config.yaml
d_model: 512
activation: "swiglu"
normalize_top_k: false
routed_scale: 1.15
norm_eps: 1e-05
parallel_block: false
init_std_qkv: 0.0324
beta2: 0.98
warmup_steps: 221
schedule: "wsd"
batch_tokens: 65536
train_tokens: 613600000
Below are experts of layer 6 (counted from 0) of a mixture-of-experts language model. Rows are named router (the router's row for the expert), gate (a neuron's input weights, with its number), up (a neuron's input weights, with its number) and show model dimensions 0-127. Each number is 200 + 40 x the weight over its row's rms, rounded and kept within 0 to 999.
After each expert's rows: "mostly gets" lists some tokens that are sent to it at least half of the time. This comes from a sample of Wikipedia text that the model never trained on.

# expert 5
router,215,213,236,226,215,194,178,175,240,230,190,201,234,260,238,192,171,171,215,117,214,169,254,167,228,155,233,232,147,235,244,218,193,104,189,244,152,235,200,225,245,202,222,149,268,201,228,90,189,227,205,239,248,202,278,209,246,240,175,228,218,231,147,161,221,147,245,233,208,243,177,173,163,207,236,139,189,143,118,289,250,167,260,228,178,122,202,206,139,226,140,264,240,244,204,103,202,253,215,194,204,124,197,189,247,185,226,192,114,196,194,169,240,184,225,206,206,183,172,165,252,191,205,169,202,237,177,213
gate0,205,181,123,232,189,155,179,197,197,266,188,143,186,184,214,224,191,163,163,169,218,229,241,165,253,174,174,216,140,204,244,137,121,168,254,231,220,230,192,277,253,76,227,142,200,180,162,104,163,177,223,163,166,186,249,220,206,231,202,208,189,264,158,143,175,196,208,130,151,237,162,196,283,244,211,124,137,173,203,241,275,177,174,168,232,126,210,180,244,232,144,192,188,199,153,185,171,174,174,150,217,200,144,186,237,217,174,227,172,161,170,203,130,199,215,176,263,160,228,170,223,137,249,167,161,198,197,145
up0,175,242,198,189,225,190,197,229,151,249,153,170,181,141,172,205,174,192,134,217,181,198,254,152,170,188,212,191,245,148,231,236,251,135,225,208,152,243,194,163,303,218,155,217,217,167,228,139,207,200,159,182,171,130,192,165,269,210,211,196,207,226,199,222,152,195,252,230,215,230,193,200,209,214,223,80,81,179,235,173,128,222,198,179,167,236,196,196,200,240,181,207,218,257,134,137,259,231,131,186,180,127,228,213,188,208,215,174,279,190,269,210,251,152,223,196,255,172,229,263,219,136,249,205,165,171,187,246
mostly gets: "the", "c", "d", "erv", "å", "v"

# expert 13
router,220,162,197,221,159,180,170,256,204,284,197,129,141,184,281,258,152,216,213,247,129,224,201,171,202,247,208,225,253,143,176,150,168,152,221,189,164,96,244,177,234,227,198,143,230,243,168,249,173,179,198,215,212,131,243,185,180,234,274,236,219,254,230,248,227,181,227,213,116,178,213,256,207,180,205,101,195,202,230,284,229,270,179,231,184,248,203,161,234,203,241,193,211,241,169,141,166,243,165,176,203,172,215,209,234,243,192,217,151,245,215,170,254,237,208,186,183,226,187,171,184,189,212,208,248,184,160,178
gate0,183,178,189,166,193,210,174,208,202,115,219,183,243,218,197,196,225,239,183,153,159,171,208,108,232,211,163,202,239,173,248,249,163,176,165,216,182,223,162,224,233,230,132,150,239,182,282,121,170,231,148,227,135,169,151,184,229,275,158,203,186,163,240,255,229,196,211,179,260,167,186,243,213,194,222,162,213,216,174,240,92,231,191,238,211,173,174,280,194,215,284,124,174,174,165,169,202,195,177,186,167,161,188,220,191,258,184,144,216,179,109,154,245,264,157,207,243,130,200,177,175,276,178,254,206,164,220,219
up0,179,163,187,177,285,193,187,230,174,195,251,119,157,219,243,197,228,192,202,215,182,249,111,175,242,229,151,177,197,234,264,178,177,186,160,181,212,154,161,182,179,209,197,208,229,220,220,262,202,167,147,193,232,172,203,271,221,160,168,189,146,196,277,251,157,188,258,247,191,227,182,208,168,234,250,126,188,144,192,199,191,296,234,138,210,255,230,215,253,163,170,168,179,211,216,228,165,237,165,255,99,208,122,122,140,190,162,298,252,198,202,183,267,221,163,271,191,149,178,239,165,272,214,199,232,241,203,162
mostly gets: "ley", "ton", "field", " Smith", "ell", " Jones"

# expert 16
router,183,210,217,223,191,216,187,266,205,194,224,156,142,208,208,264,156,204,239,139,218,200,147,233,166,165,231,231,166,272,187,262,210,202,171,126,199,184,163,205,204,172,256,191,176,172,250,160,201,227,185,225,198,168,253,161,179,164,139,236,203,206,284,189,222,206,216,239,235,229,246,206,194,205,245,164,231,149,218,152,239,172,216,233,184,240,233,199,167,165,206,211,258,216,206,130,151,181,165,162,295,186,223,231,290,143,208,151,153,188,118,228,94,231,175,194,186,186,146,223,279,182,209,198,206,143,220,157
gate0,225,242,237,260,198,213,211,178,215,254,236,167,172,207,178,181,267,186,227,236,189,228,224,192,165,204,196,245,238,180,240,196,268,102,238,196,243,184,258,210,181,124,156,266,161,246,145,174,233,243,257,244,239,233,192,228,246,206,212,168,181,180,194,264,215,189,193,177,125,208,218,156,129,213,148,234,181,198,114,205,206,255,213,221,196,185,175,229,168,140,169,227,171,213,220,185,168,240,184,204,214,209,197,154,196,182,168,234,229,179,207,250,231,200,229,221,235,242,167,234,231,240,219,234,216,202,117,266
up0,163,200,231,240,188,190,222,219,225,172,153,207,149,196,160,201,196,185,230,180,177,224,192,182,192,165,161,250,244,163,218,255,219,138,192,208,261,133,305,183,257,196,244,171,152,211,227,129,225,115,240,93,174,155,237,161,215,158,258,210,213,164,251,256,130,149,298,199,238,222,156,215,238,228,133,188,185,185,246,199,198,108,158,170,235,254,201,194,206,190,224,170,251,239,78,146,162,238,98,183,244,211,165,256,171,238,222,138,241,199,222,248,150,200,188,218,252,182,201,217,274,224,151,172,223,231,190,173
mostly gets: "ง", " ·", "Species", " Coordinates", " Genus", "ี"

# expert 22
router,169,115,142,189,205,217,129,135,233,187,254,143,217,188,182,176,225,227,300,205,154,201,197,180,189,169,126,228,242,192,158,219,225,179,251,126,217,243,199,233,169,159,175,254,231,232,156,190,222,207,195,194,219,162,219,187,199,214,214,232,164,261,231,229,148,185,212,164,171,207,269,201,182,173,223,188,167,174,207,212,298,148,157,161,197,207,190,234,253,171,170,275,159,227,269,167,192,275,272,142,222,157,154,244,292,133,216,236,179,248,200,165,186,182,200,208,170,256,235,174,265,210,190,246,183,216,169,234
gate0,223,244,215,143,242,145,122,201,250,152,199,186,175,185,192,249,229,193,232,252,189,94,178,198,159,127,249,181,152,194,183,231,213,188,237,198,135,141,211,249,230,213,152,279,223,208,185,183,164,228,160,174,193,172,220,182,182,200,166,170,153,243,149,189,165,297,233,196,188,162,192,193,207,157,222,202,223,156,131,170,154,218,118,242,198,189,132,201,205,120,224,223,246,207,200,158,187,157,142,188,207,185,153,228,207,249,216,247,247,196,171,222,222,193,191,136,165,223,219,185,175,222,173,176,191,216,200,134
up0,172,148,223,232,178,217,261,223,169,143,244,161,227,203,218,129,132,225,175,145,183,179,147,153,158,178,185,170,169,181,154,209,222,275,163,156,163,143,119,166,196,197,212,193,176,296,230,218,159,171,160,212,253,97,198,187,218,238,286,231,235,200,275,133,139,222,147,260,290,156,153,248,222,221,202,248,211,190,209,187,168,240,247,133,143,185,214,200,217,149,228,247,246,235,172,269,222,211,174,227,218,281,223,285,141,168,249,235,105,182,174,213,260,248,164,242,267,200,201,213,164,232,185,251,175,171,223,244
mostly gets: " p", " all", " f", " same", " b", " re"

# expert 0
router,203,236,170,249,257,246,220,231,234,143,209,127,261,258,225,238,249,220,183,210,244,223,164,224,184,192,180,258,195,189,209,164,203,247,226,138,166,231,242,222,168,181,210,242,279,239,221,187,217,259,177,168,229,176,217,232,247,176,198,205,255,211,178,292,199,149,255,209,180,230,138,203,114,170,183,208,230,165,191,151,212,212,135,113,160,181,213,185,203,180,150,246,170,221,159,170,248,186,190,155,183,215,212,107,262,217,212,233,238,210,153,202,133,201,210,171,178,155,179,222,270,231,186,207,246,247,196,206
gate0,222,158,244,198,217,202,188,235,209,188,126,192,259,270,172,199,236,159,158,181,182,215,157,114,197,188,190,193,183,204,208,219,240,272,178,266,115,232,151,231,181,218,229,165,223,222,233,153,185,243,164,274,218,209,262,183,152,99,175,175,176,250,227,191,213,167,217,98,207,251,157,211,223,192,188,179,155,188,94,163,212,197,213,124,243,194,214,186,228,203,233,234,165,192,165,212,181,144,218,201,197,153,231,203,176,224,199,216,218,244,244,241,254,190,259,220,179,219,222,135,132,195,169,206,170,238,169,200
up0,237,277,186,135,235,164,172,228,190,213,220,213,200,279,229,214,268,222,209,288,155,225,205,208,239,158,194,173,249,201,189,171,164,238,192,176,197,208,251,253,158,225,214,176,254,222,144,238,223,247,183,196,167,214,155,127,197,204,208,187,169,232,267,237,171,239,196,226,226,164,276,212,195,149,204,290,252,208,163,204,255,120,238,209,180,190,173,208,161,194,176,183,174,266,181,187,196,141,219,272,152,182,260,133,147,208,113,182,255,250,184,199,196,140,102,182,113,220,212,177,153,285,159,159,140,218,159,156
mostly gets: " A", " H", " P", " B", " S", " R"

# expert 15
router,181,111,273,191,200,193,177,246,215,226,158,132,129,227,218,219,232,182,188,202,179,182,129,199,199,229,231,221,259,251,182,250,189,206,150,180,207,149,210,192,183,216,238,219,149,195,197,210,175,238,113,250,202,202,245,148,115,118,149,195,203,221,188,200,210,251,198,251,194,248,232,231,258,204,219,197,189,147,196,213,250,234,183,277,146,193,161,206,166,233,237,211,165,246,147,146,216,248,166,195,230,167,219,198,214,198,178,142,174,188,98,193,125,154,174,218,220,207,140,189,275,145,186,241,188,201,166,147
gate0,170,284,197,219,287,195,258,243,239,229,266,188,169,249,168,129,205,278,250,292,241,130,205,225,203,233,164,257,256,241,192,184,108,180,229,209,148,197,221,216,192,220,229,140,196,217,153,225,234,225,190,220,202,128,280,190,160,196,194,218,185,153,186,148,217,254,177,193,160,224,192,186,163,258,271,238,247,195,165,173,209,98,234,253,284,236,145,184,180,198,248,183,218,187,198,169,120,210,94,132,155,138,194,187,239,188,164,188,183,248,114,195,205,205,239,155,232,231,196,217,247,174,182,228,216,188,141,199
up0,228,152,179,213,231,149,198,244,184,266,167,192,199,176,82,208,150,192,254,192,175,161,192,195,234,187,327,233,182,209,219,223,207,218,254,110,181,181,274,256,181,191,215,240,243,222,173,122,201,177,208,221,186,222,125,227,123,250,146,161,199,179,239,147,185,210,128,155,231,168,182,241,147,238,214,189,255,178,245,124,209,176,223,203,224,131,252,163,280,211,242,219,229,227,198,201,187,186,218,253,173,252,151,184,239,174,203,160,265,179,244,279,154,240,174,167,147,285,239,212,177,215,127,186,197,205,320,167
mostly gets: "″W", "Scientific", " Animalia", " Clade", " Phylum", "″E"

# expert 3
router,202,193,173,138,145,181,264,188,203,215,190,210,227,174,235,233,200,195,217,223,235,188,117,284,193,170,167,275,164,243,185,222,253,161,195,174,171,243,264,167,139,205,194,210,254,239,240,171,172,158,206,233,212,246,168,169,136,207,168,214,179,262,232,191,191,192,204,133,173,204,184,244,162,84,272,118,194,176,208,250,138,200,174,250,216,271,196,187,177,194,235,157,215,239,210,140,147,215,246,206,209,238,163,183,229,203,203,247,210,254,158,184,178,152,217,117,214,159,200,210,170,163,206,133,250,176,214,132
gate0,286,215,219,186,189,134,250,164,227,183,230,199,216,189,221,164,163,236,184,165,200,140,166,248,249,162,227,250,130,235,217,217,244,177,154,200,152,203,192,193,135,239,209,147,250,186,220,193,202,178,195,244,179,218,169,275,212,217,184,208,252,185,223,282,177,305,167,148,172,218,194,162,216,149,206,221,226,168,192,190,213,177,99,280,128,244,182,211,206,166,164,156,254,279,141,139,227,173,133,209,199,234,195,187,233,216,190,212,201,276,139,197,155,207,222,224,218,198,88,163,226,170,208,216,261,172,202,253
up0,179,230,193,231,207,147,208,247,195,189,237,171,167,228,221,214,208,156,200,235,183,186,209,179,225,217,210,250,178,249,190,149,145,248,189,234,174,157,127,160,234,223,141,239,240,221,232,247,221,261,144,169,170,161,189,165,238,188,173,175,210,184,180,182,205,173,279,328,208,244,189,209,198,244,193,250,200,254,156,258,146,200,328,158,249,100,240,185,184,232,244,186,207,205,100,153,184,188,178,162,159,134,240,224,177,137,164,203,201,157,207,210,194,262,201,189,282,198,170,274,250,204,162,201,191,225,251,196
mostly gets: " to", " in", " of", " for", " on", " from"

# expert 14
router,213,216,185,208,183,239,193,211,212,225,207,174,99,243,233,290,171,233,257,152,197,216,200,198,190,159,121,294,134,258,117,205,205,174,149,144,191,188,162,225,212,225,207,151,188,251,223,197,150,202,188,213,208,156,219,156,186,121,138,202,161,246,262,213,223,225,241,228,189,205,201,204,201,215,208,132,191,166,167,168,274,238,201,251,167,220,195,219,122,180,219,260,292,265,157,128,213,182,202,217,293,193,219,269,209,116,281,192,188,209,199,168,155,126,210,141,219,238,140,193,264,150,200,227,196,160,253,125
gate0,227,176,211,281,170,224,166,186,193,282,62,146,138,168,208,141,205,123,114,152,223,206,188,192,237,231,300,164,218,192,211,240,195,182,319,186,222,246,124,188,195,231,118,241,249,163,174,187,176,151,182,186,284,172,157,176,212,195,207,275,197,180,203,224,165,205,208,218,175,220,202,208,193,157,112,222,207,232,290,258,227,222,200,236,123,209,243,190,219,210,166,275,195,195,164,156,165,179,280,235,196,236,151,212,241,241,235,201,161,198,224,238,272,197,278,158,213,158,258,211,227,191,159,279,197,120,147,211
up0,224,210,185,216,231,175,188,214,223,169,213,242,166,195,246,226,219,159,194,225,163,250,192,221,205,181,268,138,174,269,95,189,224,170,156,219,159,183,142,168,250,202,199,167,139,247,194,266,156,200,241,162,136,136,80,155,153,261,193,166,252,369,190,144,199,205,215,256,204,147,232,198,195,177,237,121,152,240,213,175,196,222,249,197,215,238,153,179,205,216,225,238,252,200,186,234,115,185,226,164,259,179,209,249,148,260,219,148,173,246,198,190,199,186,166,254,183,212,266,209,162,154,165,248,155,243,103,207
mostly gets: "See", "Personal", " Genus", "History", "°W", " %"